{"num_hidden_layers": 10, "hidden_size": 128, "n_experts": 48, "experts_per_token": 2, "d_expert": 64, "d_shared_expert": 0, "hidden_act": "swiglu", "moe_layers": [0, 1, 2, 3, 4, 5, 6, 7, 8, 9], "router_score": "softmax", "normalize_top_k": true, "routed_scale": 1.0, "balance_loss": 0.000772, "balance_bias": true, "router_z_loss": 0.001, "init_std_router": 0.0251, "lr_router": 0.00117, "vocab_size": 8192, "norm": "rmsnorm", "norm_eps": 1e-06, "tie_word_embeddings": false, "optimizer": "adamw", "learning_rate": 0.00308, "beta1": 0.9, "beta2": 0.95, "batch_tokens": [65536, 131072, 196608], "max_seq_len": 1024, "train_tokens": 558300000, "max_steps": 4839, "dataset": "wikipedia_en"}
Below are experts of layer 7 (counted from 0) of a mixture-of-experts language model. Rows are named gate (a neuron's input weights, with its number), up (a neuron's input weights, with its number), down (a neuron's output weights, with its number) and show model dimensions 0-127. Each number is 500 + 40 x the weight over its row's rms, rounded and kept within 0 to 999. Numbers have three digits each.
Before each expert's rows: a language model's description of what the expert responds to; "raises" lists some tokens whose logits its average output raises strongly, later layers aside. This comes from a sample of Wikipedia text that the model never trained on.

# expert 26
What it handles: Years, dates and coordinates
raises: "\"", "ad", "es ", "'", ".", "ada "
gate0:512535619550532502529496560523431466526508472502556526522492408535524445428498506512521526459414568555512482509504458459520557518449468503482473536569552523538461533453547520462527490382520522495505530548492455469498524505505504513552527519522475543500487471448523490471529475507486491521505566501456389513519558466441536520512566594492539536531472552486489459490453456429464518482495
up0:458471516500447547485514464524489518520476490463479507525545434542503528475540558500473453501430463471444542488422483483518453529527464526573507507541480541455515511461563510488562473344451473511500502507408485483479488464466507458492563569526517491513516535489539527463567468501508465521429511539416431496476488453485488476478521538427545527490473500515459534468521444435432510393480
down0:459519478586466497504508512516536562535532454548536525480541496503502497440529530463489486481531527531480533562525498604517548519516524528470554541520462593504480509533544564505582394499543508461482506489533475524490514546486462479586502444463485542464453512478514487502484489510489580505440595446434528513501562508481476569427423464521479587549469528539514511447533522529501570510488
gate1:511546511529530494492554543452572456478501464574550538479514432482470518550518412474517560508474447508522461473463510455455487545507523462545572531513546432463481528515553518505532503472524521437486545535540442439546517500517439467456504502515449468477490496476486545540580478484491504535504479494582550538504539456492415517562469504494457522432512440513579440458548415411550481491516
up1:489500534541522481526418488551509522490485503510513488553537485495509509486577484478489538458525463493489525508489606482480522511446509490457409495469447530472507481490527537568518502544567573534470475525515557494543515455500526480541461458507457517530471491512417493454525570410497484474498450544524526492557473475578506528416478510477434480506489439471559459430336539524476473461491
down1:443479527471461490491542490457507500455492530519472473435522476491403533530449490485454473560508481470505534525513536448561427515504487459496464443538468473495534474478503470487423495483553569540503413495505503474524519588544464494547486524457410544531532481513497476569519546423441479473491407541497491512528476489522413489463616509504530405525458489494468456452448497503540441535483

# expert 42
What it handles: Common nouns after determiners
raises: "of ", "for ", "since ", "in ", "from ", "after "
gate0:496524512484492572504492461493555554475503497505532442580470553512423565533474557468473509468510540499560484473562456434508467531449495524437465497441542475488453457524486510502393463428445478400479533519547458477436569506516523540547532438479487456507477533471458443494520513465532482526560466485538425492509492441480501452565489492416517556524493531563522509513546503466554529520551
up0:541500525535486523456457442443543415506410548507502506510447538505517556576495473535519507460490559473505478502503511496540473515438551557478505483520511461494438568428478439538471522437467512522509512509513484443400512474593559508492487512456474540466492517568537550534510560484512483472405453461543483442532478539453472488492425494468538432474468559469507483560531558483500548548551
down0:482492492441545503506526583493522514496535511583461487490567515565450488568486545463493461469536484482565511459471490451524410572427500473486423642481476582489504509465526496529508404484487510427466448539420491530525459457458526476419512457505487454508537529465462465514515498420456502499541519488457503511511504472578522484534490540474522575509497468508503526504560466526498483509522
gate1:471492424522555574435538504456498587557524517547551594489540505528531431534494461497452577460480557473534452494528496500479496521546528469511532535499498536487485467504517498500511382495521511436491461477543499501545578481494494525560488489535564532432421465508498464464486493500477583488531504492526488592551542494480492508507592532491507489478483563558512551569490467491547537445443
up1:517544472513557482472522408513545497579491518496529527473509561467537539536575539458444491446501542459523494448508478483473491409499581537520505496494525543495521442546428480513501528461462534465461508427518384542436517461495563453491468536501485473531524487552457509442530491498540468471551579497518460485568538465459532574419521511518468446480441472519521486501519506578527525553535
down1:499553453484483571523495475528481523507523544428456444460488547493548483526545483475519545502549485524476548531484567502574489519549522484489460395453498517547512467528569549479570533538573468471507457538486567492527510519499554462508443571523441496453432502550478490508517469477510495504461557467436474574550450449484504463487550554473554503362511471483531492478490505530474488516417

# expert 28
What it handles: Acronym capital letters
raises: "screen", "play ", "rights "
gate2:483555509532557525529448548576387456491520554529516500405521523477485521431516407502472547444521566434469419459521499392524508486506543532477546568619450475450487525543562495487547499471527495518492543540490530518474495504450530532544492437517526452475453449501501533477550438503416516447526500443532499488523489510493523480514470506507526533495499512462520489512486550480516516562490
up2:542540511534475485540516499496515479480515499553522411461423532510455456560469498474495465548535483558503477493461540455432464508484514515489566524439521430466442449444539534495457440514519608477476439471455450464592457533568448494401501522517525501473519584510490501550451513574469536498528489502473473535454503479496535520473530503492421549460512484526546428506494518491430559514463
down2:520488520503553526529499497468484545530503445543510569512578494547479443479498529465554522459479454474542473498545413492485532546508545495497480455478527566511521591444515461470476453529570565495457462565520520489455502498527468519522448483470532511542470530469481487507425460452502525487495507516470525489486491465545513478452433538559620440574471428541465506572401502513507442500586
gate3:536513530458468525476470545495542528455484482498493520488487475550480458585494527548479489438452487538586531496456540472564482599527526523515568527540503538446517542552451520458455540540532509535528535508522538405500459545505600549564584510515499532524484478410499452541516472465488501500490503461478510585444572514497502511551536516431561501529509450497534546544462461518499480455575
up3:451447454469516473545462555530482416502475488428478490485461527495521450502541476490555506434499559487506486538522453465533585481508548551592509500545464579461467518528484537469546643478448438493517508540486536525537469467461519588510543486477500442487454485510528562492568456494494545501505482444561571477503494533517515513501489493517454554532552484479456547540457485533591495486531
down3:544489519449496497443520439527540564420499494569525541459528501566497431533495520418501596482453393475552481488571512527535544531432553505499521545491584553492450548514499532487421550497501528508442544504517494531484435530533513501527477437502530502535445501504453497446502504497498486464477490514425447520495550524515485488455541548544546465534481462510520512586485506579511427468474

# expert 27
What it handles: Word-initial fragments
raises: "-", "p", "s "
gate0:503475481494466440455531472538455533550429487498529605498470562482469599544530520500507503424475534498580504517506516456550424513446464455513529550509500477468546518572557479485512476419459499613533432516485571471501451530505498520541534455507520472520440532489575490478500497468485473529485524449504538500514521507484475525434491540491581572485490499482463470486498512485415581437497
up0:477508449431453513497501480474450495427526529482403447450512534538512517477569435517523606471577542529432458506485534569433512473517513562507496506461481550502457531545443525498505554590487457485504541477489448469483480471538514527492530491442485506474509486559466491576549556533479532468464507485483452463432536531455533480551565528499495465574510555518528478528480499568433539439480
down0:494488485582513512473492478463455523468487426529475479471468568475496513508451498483475516585495395502456489479401482518477468518486534481445500448555498500401490461508489471550560526417501462522517576524580464536448520521460487546517512537396524523450426457492521560405486493481465551503509536542407558470526492499461470504539461493508458543510535516496511514532461547518537490514449
gate1:444461442498519460505542497452511436513449464483548504533417561493499565462479639521488568493447468471536443434466407460512464538527494535520512500499450526554528548551532498482483537566470466462504513462481529441430480457500487475482470515485475503496504462473421458468450487462542503468486512511488498471531496494425585504448506536483462516563509596430492482476526508470506563532550
up1:518521412478507513428542503575530569464523473545510551513512493436535544419440467499443464495519498482436460463490534503473470527509461510576518489484495602496521469477551554456455513541521484483490472483496526524410515495463480468515432443442493481441452502450506436527544514434557464450483482556583498476510447476535506557515459541472481463515539611482483467480507487531474426491528
down1:521454495512498416462555452490499487513518530416511459522485463545570498508417437469438536461485507475550530461555457497485552456559536499472510494450479451478525476471556454494462548487434508512510499535494517433513539509577484505529480490457622470478574478541496507416518414550488473539474491519550439452447490570411495501475480483527483552489498555524552465537463511443490480497458

# expert 16
What it handles: Surname and place endings
raises: "\n ", "-", "); "
gate2:504476468532523537495510499495457430496502473469505490476515497568542407484509490493484451497556536478545536530482446496572486479542440482564482492548496500573458490557493487480533493554610488488446488516485530445462520518505450461488507447593530470424522496441526526399441479542531544509495438410514506523491543535564523538491575452565511546484441454441500463507523518495557559525547
up2:485422497500483510443465523551475515486547529509456466424504443511529434467514488472560539441492567516448501432589469496580486486475514506524481477529549518543517509472459465489508506467451475527486485528530460456551516529523480615502542534444424536550534485479486508512487526488504475526526481543414557486494398397529469452397498484431494542517506452485533470515448480528545492542482
down2:409490403524547447460528555552431535500454444478578441475520453504512485587475525485434538505469480486531508522505450518510468549534525541492458455466528504440528494527482486553514477558542495512489494496434446541550450426479495522494536496497480474516502540448490479517503517411485464465520468548445505481488517529546504514498567420493391539438392552495504547512477462497509549483473
gate3:524508440496514530495568535441484452479499496440544432515543524564446491558521513402493471478394485458560477441446535538523605504503494508484538554480512501574506514529450472457495439466526441500457572507498487399465492449532493509552534467516513483526510477448521484538486473517448489522477529518456496543490526506511486529584494417489548543555484492534491424507497513534592536542487
up3:506502542483524483545511551596537485476509519450482573520523511483389609501515457540464486507473527516462536498501597499558540424484497508518499505453453513421575457496550528465456526505433464539519547470495504504555532446490460450399474520533462501518432518409477517513532507459538495498499515409511549453461503446541529506475492576493493464522437484518481476524527480533534493460544
down3:506489406477479579569563501528503456473449514484534606489568530455545543501507576504534427472445447494496508471486473473432476502517496501495506573548498495527484474453481486507478494498493480517444491475490505458544543493512472507504595540579505481483501515495513554647451502450445498549494520475508467492509502488537512532586496512516520448544576513486531473560561541540590505532480

# expert 37
What it handles: Time prepositions, word starts
raises: "her ", "the ", "198", "one ", "this ", "197"
gate0:450471496496509508513450561524489504482534447482526470559573548565529499535476545590503479491492539472503477518451443500520492581553517461460480503473526508528435562477530522476521475495551496525519527515459563484563522455557547506535485467518471478507477593571600459497401498458528604538541528524505510524519576530455506484495509442534549525499498533542577443423558455477481502480521
up0:493482503372444493526547502434444524424472547518601541521533449522444446488475525548514487519524450459537490510526490479462562537458569497473472476468480494500514461448500549540468454493529465507442464456401580535571516472510514542481491523492491515526464478513467481483505452489543542463540479505513587430465579518494579456459457486539462520511499522545535571527478491514442453502481
down0:482496487487519487453539467532546469538468471435475407552535554496528498525431493494532450449385483456436530500457530535606499553509468450440489455522517508505450540485473483509518494493520512497489538481554415507417525458521520457518524550514480521514442512474495492479551518465465523455453469499494497532565573479561478581488520414487466529534490469477494434425564431497457477457535
gate1:490482449495503547576494503514475452516538485540426494484421553455516513495513545429541476441462469468443484467494469463578485496512441564542531537480438510537540529490471482433446520448502539499546529460507414551502543509485464569471494490546460463545513471458483472469501490491475541475496578464541378489493476465483463505444512501490522451504470528503528528498497490507608536468629
up1:520559523534521470490471417491464459558517515482503452545489470472560524468548504564463498504498506504453483413525443507561484467602484491512524550530528471477557456449517474505439532467495495474454507532448381625493436467492513507459583483517562541483555458448493537531455551492515514525460517456470498556497449498516482519535535510541525462420470496566512455450540549486475472517518
down1:463460444535407498541537406587487482438517435505500460538515522502382482471504554478535523461459451560431475571453523489497585465474463521538492402581498507500508488481495483505541464487502499524500565522527529489476487502515497489494508551515471499536526479551531489490493501538526510512400504600482505482546495465513510502429499481519485518520482555557467540442555534582537526503433

# expert 21
What it handles: Capitalized proper-name starts
raises: "ying ", "room ", "room"
gate2:467482490502525495507515446460487517520487471536519533557455494475503556516538534514512457547458426527563485522543482523536552385512565536520501541580446454497458583528516539547481490552497541450539584504513540454510530521514543562594523496580395472516486488472509543496498497452492522550492549482496503502483504492598507522531527475450530468580552469514444530462506523522452493534588
up2:510494515567485515499486505516490516534491592514467454500532503485498472513516437434434586489433499540496481495427537482483452518478502542525462493528535340510480480533545409480537543475465516518460519572497487489527417460475473452448468482455574527495487495551478447522471507436458471427516526474533498499547508514526510482476528493583454586460523487522461509481539487529569533420481
down2:548547467542468435524502519518487517485473573488530525481450515498544465531513510471450489520524421518426401471469535474534585466438472498458497580458492542477502485510428541553488490491527449487461513374540496507530546527519451479509550512522479477532480575499517503496527524501579498516498502503500403478485525513532495457514502413512565570585502561468466433547556539525461527473483
gate3:493537509525446525518496540441508457556560499486487492525507453562500538470537480524541496540455447568453472468463521515452454427468500439567540550548529536490539475526574447486503536401539470432526498529490488505502470569514460439461566574540537498477462540479448576481478496581476493529529456483531565580479564551484498436518501521561512505546461509449507508507504486572434518474501
up3:564468497589555515539432478537512565514524541511448536424485513526545510546456501533414507478451518512503467469511529442509496500438596558513491479478581484525484511453552450513544511502520455574475462495474505486458508458495507469536443489504587519582478488558469496493493477457489492421562507458525469486539449519509469479492472447502391509488528500466525439456482603471503559544502
down3:536475489473571512504419515463504524527502400480477500449518503508572542496510429569515523496504441486509460545501448498506457465456505521573507402525506580496569495523541506502503517444413531424508497567484498561568516522517541613557466560469493521455562508445484512500525481482475562507552546535518442467472513516545539521437528519531470518511538443503473452550461503447500487544519

# expert 31
What it handles: Main past-tense verbs
raises: "a ", "the ", "an ", "them ", "that ", "each "
gate0:463475483525493526461490492450563482557498537503509558529460520552496596434473499554501499544451527539457487501470500467581544512514426479473535500467500532460488537598510432528487525552499544450437455525545472537500534463475442503474558561510513511531482529514485524509392481480625525527483554539462536538572488442500577476556565530523472505546467580477462482478513483518513494464508
up0:585474575479536521498488456533448459415490511466436457484476521475459452504507417471452532513536524458500484505544481530491493373512585523509478510458502453506510485535504567536517507448511431485494523482513526563498455450502500504539518490543457438468569415384559423520505529529450485490482500458515634511517506510458495474487465492538503501469454547505482513487521526540455501527481
down0:441509557491544491481521448507544532451532500520526528546535463519505564419540474537492503478502514520558374478493461445501470514523588394470456637497539465500474531498484515439535509438509508441481477492446538508545490468486537431528446474506438535574448489482493461441494484465430540483538479479515451511479506454541537506542502540526511470511443476510516520456523470498489447560447
gate1:527508563547551457541472530466525472546363497482534511561457431516454550433515455449505529428495487452486554542471474461508500515520487595510418529531456550455517474488515543423485503429480482513513490523566480516547476454509522486545446487566475457524467495503544502424502449446492485537475506471505479538514490432423482527487450493447499567449468508475524539493561478533437463475526
up1:489552426439498528485527495497478503487530495515564532485470508482487452469487517509484532529418456532539538417474412497436431427459549494537480503482520431517401501531501410508531480540505500482512520512529553464457509504520500496546500496471521517471390564538451421471497505586543542409527467437527484502466553487509482533519512504559486512572547499559476445539470515462482532569493
down1:421459466539502495471503476459564473539537517587451499421501495519478454464484502463502490490599548578581578515465533521518487467422537482599493453531460510479564512501522505529508525460465496538498507482463522495506519551517467456580424442467509411455497588447481530510502491483528509405548534537482492444505443488492493508438539530504545522492511537498489500500526416543474528524476

# expert 6
What it handles: Word-final suffixes before punctuation
raises: ": ", ", ", "—", ". ", ".", "\n\n"
gate1:554474480530511567480535567522541475503525489564435498552486482498498526515479534447580495530549431479493457481519479498542566570489474498531512504501510513501537503537425480469509451515550415473445421525440445479473511488548509547452450449507498520480506537458483497418457451506479460476511531451456545526509460495584540548482485567400590525452474559521453436461523489545546543503524
up1:522543498431463509446483435474454512496432489544538431518473512459505504520580506496533526562471463498574456508469527529489570516490484434462505536512424527535492534497535470532439500516462489556484497576532486476441469514487531512581454482438495535402444529499484454568521445440460536446533413527451528476514502474559483461632502489548481532502569518491514482481491499515492530551491
down1:560496510449476544527518486502474488518492457520365431482518519488474525545526515526532514434474471496494550531509430446508524478496492467570518476490492521538471551590532512476512449450476430438454499577543584473562455502453451506464426547477434497567526497493492460528555555496506493459434497506525491460501500531524472503538519444463515514483482497457550593477567484471436518457577
gate2:463478545485478563544471419477454484511541491490481444526489458485438391526517552524500492465521480510517557479476419560561578433473508495556455517504540497480498506483598473447449441422459483514572485503440529510437497465481479468451502520522391539471504458545501478507473503573460468528508475559477545527448498399537510519478490507496562507493503479476469488546515489569483481515555
up2:487569560471504501489544580504484553502521457461453477516507489538503498468405534515457459471443493490426521509444525540517457452594544595559554486492477514556544545480468466498532464489457458471566384453529500517474542559489490435476530573510537528502560580515577520483466476476489433425508486581495466521557483492531500503486477506518532534508522500499530439437510500515478491481502
down2:446531455484498455488466502542499486516508421551565515513564503485516502487497426532479494448478520479547542551415501582479502472474559587468483348511476468491481517465520478517568454508445451514492472524505529440637480511492488557474490483538500524519518500535495467546485397472544469481590516504477443461465489506494531475475495504501451472449517528475517466458537480559481457464500

# expert 38
What it handles: Endings of descriptive words
raises: "into ", "with ", "world ", "because ", "following ", "between "
gate1:498466516484519461496491484484489509557447489517543477537493499465483511529516483488417513493479521513536473488489462525543485489502418515571564525540505532467460511492519535511504429491522439519485559488447490518552527566508515538435550439527526465432475531501400551543478523456500561519486550470467475537446564469465537489611463524489451501555540525477422469578458537478350541495512
up1:528474506577535431486512511526559509456521499490510474564516470438462547558537590460493514417525528483539525516505505533518576495507513541455528491480487530505485515492540543483546525562534456476510567520528459469429545495549503509472469468555472482463436523488487414562494495442454484532558522526482437481494532511509440552530470477467454572508461534567443436632450440508472471470499
down1:495479500526568538455604543422539544511455536502524419523458496508498513452524566495434485511546481566506443519448481549546486555416493463492488361525488531454516551514584494518475544546513595487550446491489557458539491558462486497495458476499490430499535556515526506491491498490542431487490526480493489543485452515490500495461503475503482535512432519536453528537560555447510548479469
gate2:520536531478489505521451477478431511555562480402480471480439582489520548468479542526480445531380469515504513543497540428544458490542533495499497494547509490512437544515391502505519475437522558502482500488444443493519462515438456554503484488495521511492385526484480511440492485497450519555493514407440433486493542497483557512531553497525483499565471518488524522529476449546486423448487
up2:504508588486432489433533478550545488531454527507544490520538571547575470519554452520503462538524479460447603499509424546535510517503563618477528505446494495575529505479428519529462576532524552478470500483539467488496532528518516464462442526487543494482545503570527547476537474495540523435473521501490498483492521444526480561489534504464538551447484534538493467441554463544451582524481
down2:547510514565459555522490505512396465506480527428474514530500516435537512533458497571508540473481522471446484501543477468486512488492509478519446662510476474533462515484456544525504509518584460535483501532502517497549560514447478537446511498575531543466495510515502566465460470534579454525531511408512486554442522454446532517544485470470447523485442462503516513510563607503532529460481

# expert 20
What it handles: Mid-word consonant fragments
raises: "ely", "ished", "marri"
gate0:519488516449510532466541526537547480524482472515509509472467557532560507481505538453531539467505507491597469416487459511515496551455467473589560563509518492464464525530503451546503458557521522509582598497489420507456484444486361534542525573532494542401483524495488484551467507445519538548491464468513567505508537487471523582493512540472545505495537496498523510553560524515541493551498
up0:466527406556551472520491503459462502549549555538492501489496536448543503511570552536532412428423522521510516554456501431494469425478590540454503551402557547465498494504523560461505462480518487489454487515507513501484494470534518455517459452510511473497415539519465503487491496523464456450520405458519524481569487463479525454546521505459448507446467565471557513588542490469495467510495
down0:527558454568434523517518479532470548479508485509468501476453461480464585355504473463484467513565495484544418490496517537518502498549465463488502486523530526480536445554492465482464494463525509522511528457531444463544486496473516485555495529472488470506470494532544437484543460575576481483532573493456456412566468513493520535522511497494501543497502584420481601409500566493509541505537
gate1:495589563464502508439528502422490539453474470552517567523531470479447543512465498575488527534448554498509605499507486495535558552501426546504508528511492505476453493521458515485476532521535476508498517485509484563429644488479536528460563459545516473502466455511532467510491488503540446444526518559521557506576500422490512490601553497556536507458506550527556468505492508536500537534535
up1:528419519425533553569494452503490510494468472438467485470491593487518487461478509522538475435509453470497422492441537520511504455500487460440521475489508506499487484508548513524486467596537425473443450470476595542553492600515468529508544512493483531569506442466463511513496500542482468469395546517519472598587494537468478423460505524454461495547469525477536527506519536493497524507452
down1:471516488445490503513506567509430471484480409459510478407524519469499553585516541523527496453488484511408545546500497458465525501457548475544530426510487500494529455448521425460542474488472520519545572518530545553520468475396529501395512477565582530495496516518539537508530481474548499491526484540557550470513430512493476463463567495467545496447498479518531450455458543538535503444550

# expert 24
What it handles: Mixed mid-word pieces
raises: "book ", "ful ", ".)", "she "
gate1:522526591440527562532535471465516458548505518486519505534492491465452465536472478546465500423531552475501479547502516493487559548508495407516506556500426506479515544492439530421551490512423500416481566501465553502520540461557477535516580447472472464423457551478498521507440495482495455497503507458544422539534484495477517511499529545482546520463505495489531507498468509474450481660508
up1:519491529504411563430537436530555432472506489483463501495480544496485475514502472445518497461471455533623497526460527492524506435598507474493519522543398453514516486505503508483431430497464500492495487497493482467508543519527472585539507497505450467457471571506528589482493529539530534484574474480494504550414578496453530488589482507512503469518481557477533491451498421581492499475493
down1:476513515526511476515579514508481519523553544460525532533485553476553456566553434519499455560432574503479520554558419500509534496458480529514426493486510513556496458520477530500494484487520547512464489534481484505568478505536492458544458565450455498461516434526503461546537585539500466455504572538501450485485431444543475479493492524422587473435499513422524528485541482466434548497602
gate2:391551519530490433509532501525508426535505532508552436468482430509535550520545491474486560474494549487536445510516569494500493458565420471547498516468496467448558560507524541500496498525496484462531550510544513460500496513552522534581508533545524487472496542545429532519433398530496526517565431472479475525558491418537513604474479514520500516499482483442480591487515479435526513482537
up2:463432523522428556571484469481503520452476479390404486470533546514509456505518436485481483522467507513525467543537536536503537494426559461546452513546518460557526497478464483528493472517430436527520543495507536541531460499508484467553548507481535450446495390472507454536456541499535513531528450463539586499502462516502471477525596510517459477416463439476562469444487525534508539524479
down2:521568553466509549532497459457468495467536522425451472490450524481549497493470620456483462501521502504480472469480508497516507551494462492535502485497537474477452548553439549489478454551529479461444493476480495486458540470418452510545495521397403464460441518559486490480526561522386518505422512508537497532548524498513497547516482390524494537466505564487575576473502471525508512475499

# expert 43
What it handles: Capitalized name fragments
raises: "aked ", "aking ", "ams"
gate0:404510535486550590481510452470510430464501512563552474547426486459479481516559488473516523499433487472533505562464511516553487549532541446489467571520518517503531500550471487525526455464482442435542557513559513505442493456503443475511524560478511512465540473469401457463439484496473527528446603465497482542512534401521491541498526550512561466466508499499538463581500525510486563544501
up0:519524487463510432482498495536535449517465473498466469443447482553442493427526483425494642472528468538512527558499493535478478424504502466527524460550478504505446485495520565446493476523487468566519585499518490459549525419523527441512524521497499520503492520470560542563548521523503426514543535427511592480415527525571531467395508449518507486468459485498517516482498458511541478503460
down0:525487434507542515513558469527408531475429502461577411500586487485521502501538473423517522506478554470508545528491479514517483495516508590482441510492531499433474499493514444510590467505555455478456551565424497480487445470434500549495491505509558519505518531505502568476504485430445514481563480505463493454494439554484506462515484402462506579441458543503591482506474446498490523505517
gate1:455487509502546510579499552516446417495520481456494486521481469491456476492545498498533484506425516415544508458433460468497485543486376422526512547559543505504546468484490523506473468461460526474494590457527513472465469526572452599509424533513472540524493460438465643514513501491508555474475479453508482500482496493489516488540491530494584511582529497476479494528522509454477525466455
up1:447580499508544520442400597538477540533569516478488491501520503454474532526480483492434483532528477560520541475452516588506544518499503483471515507514573465462487507596455442491557498538525434565498503475494530557514415534489471528527462546533514411477519490481496446487446465496471570547485532499504498531385565463492541502507534500465550483522573480473488539491526545533526517553513
down1:444478514491561471555506524489526482463507516431443519569438559501496492421542514516504443515440485493533435426490618551521455473464583485519509403506445543535472534478451406503464516490564523465526504522512510525511521475514511511425513445505519502443444488422510440536544475517505543492469480486472476578528547521529450529544498509478457522458497511520489542603529521456541507532495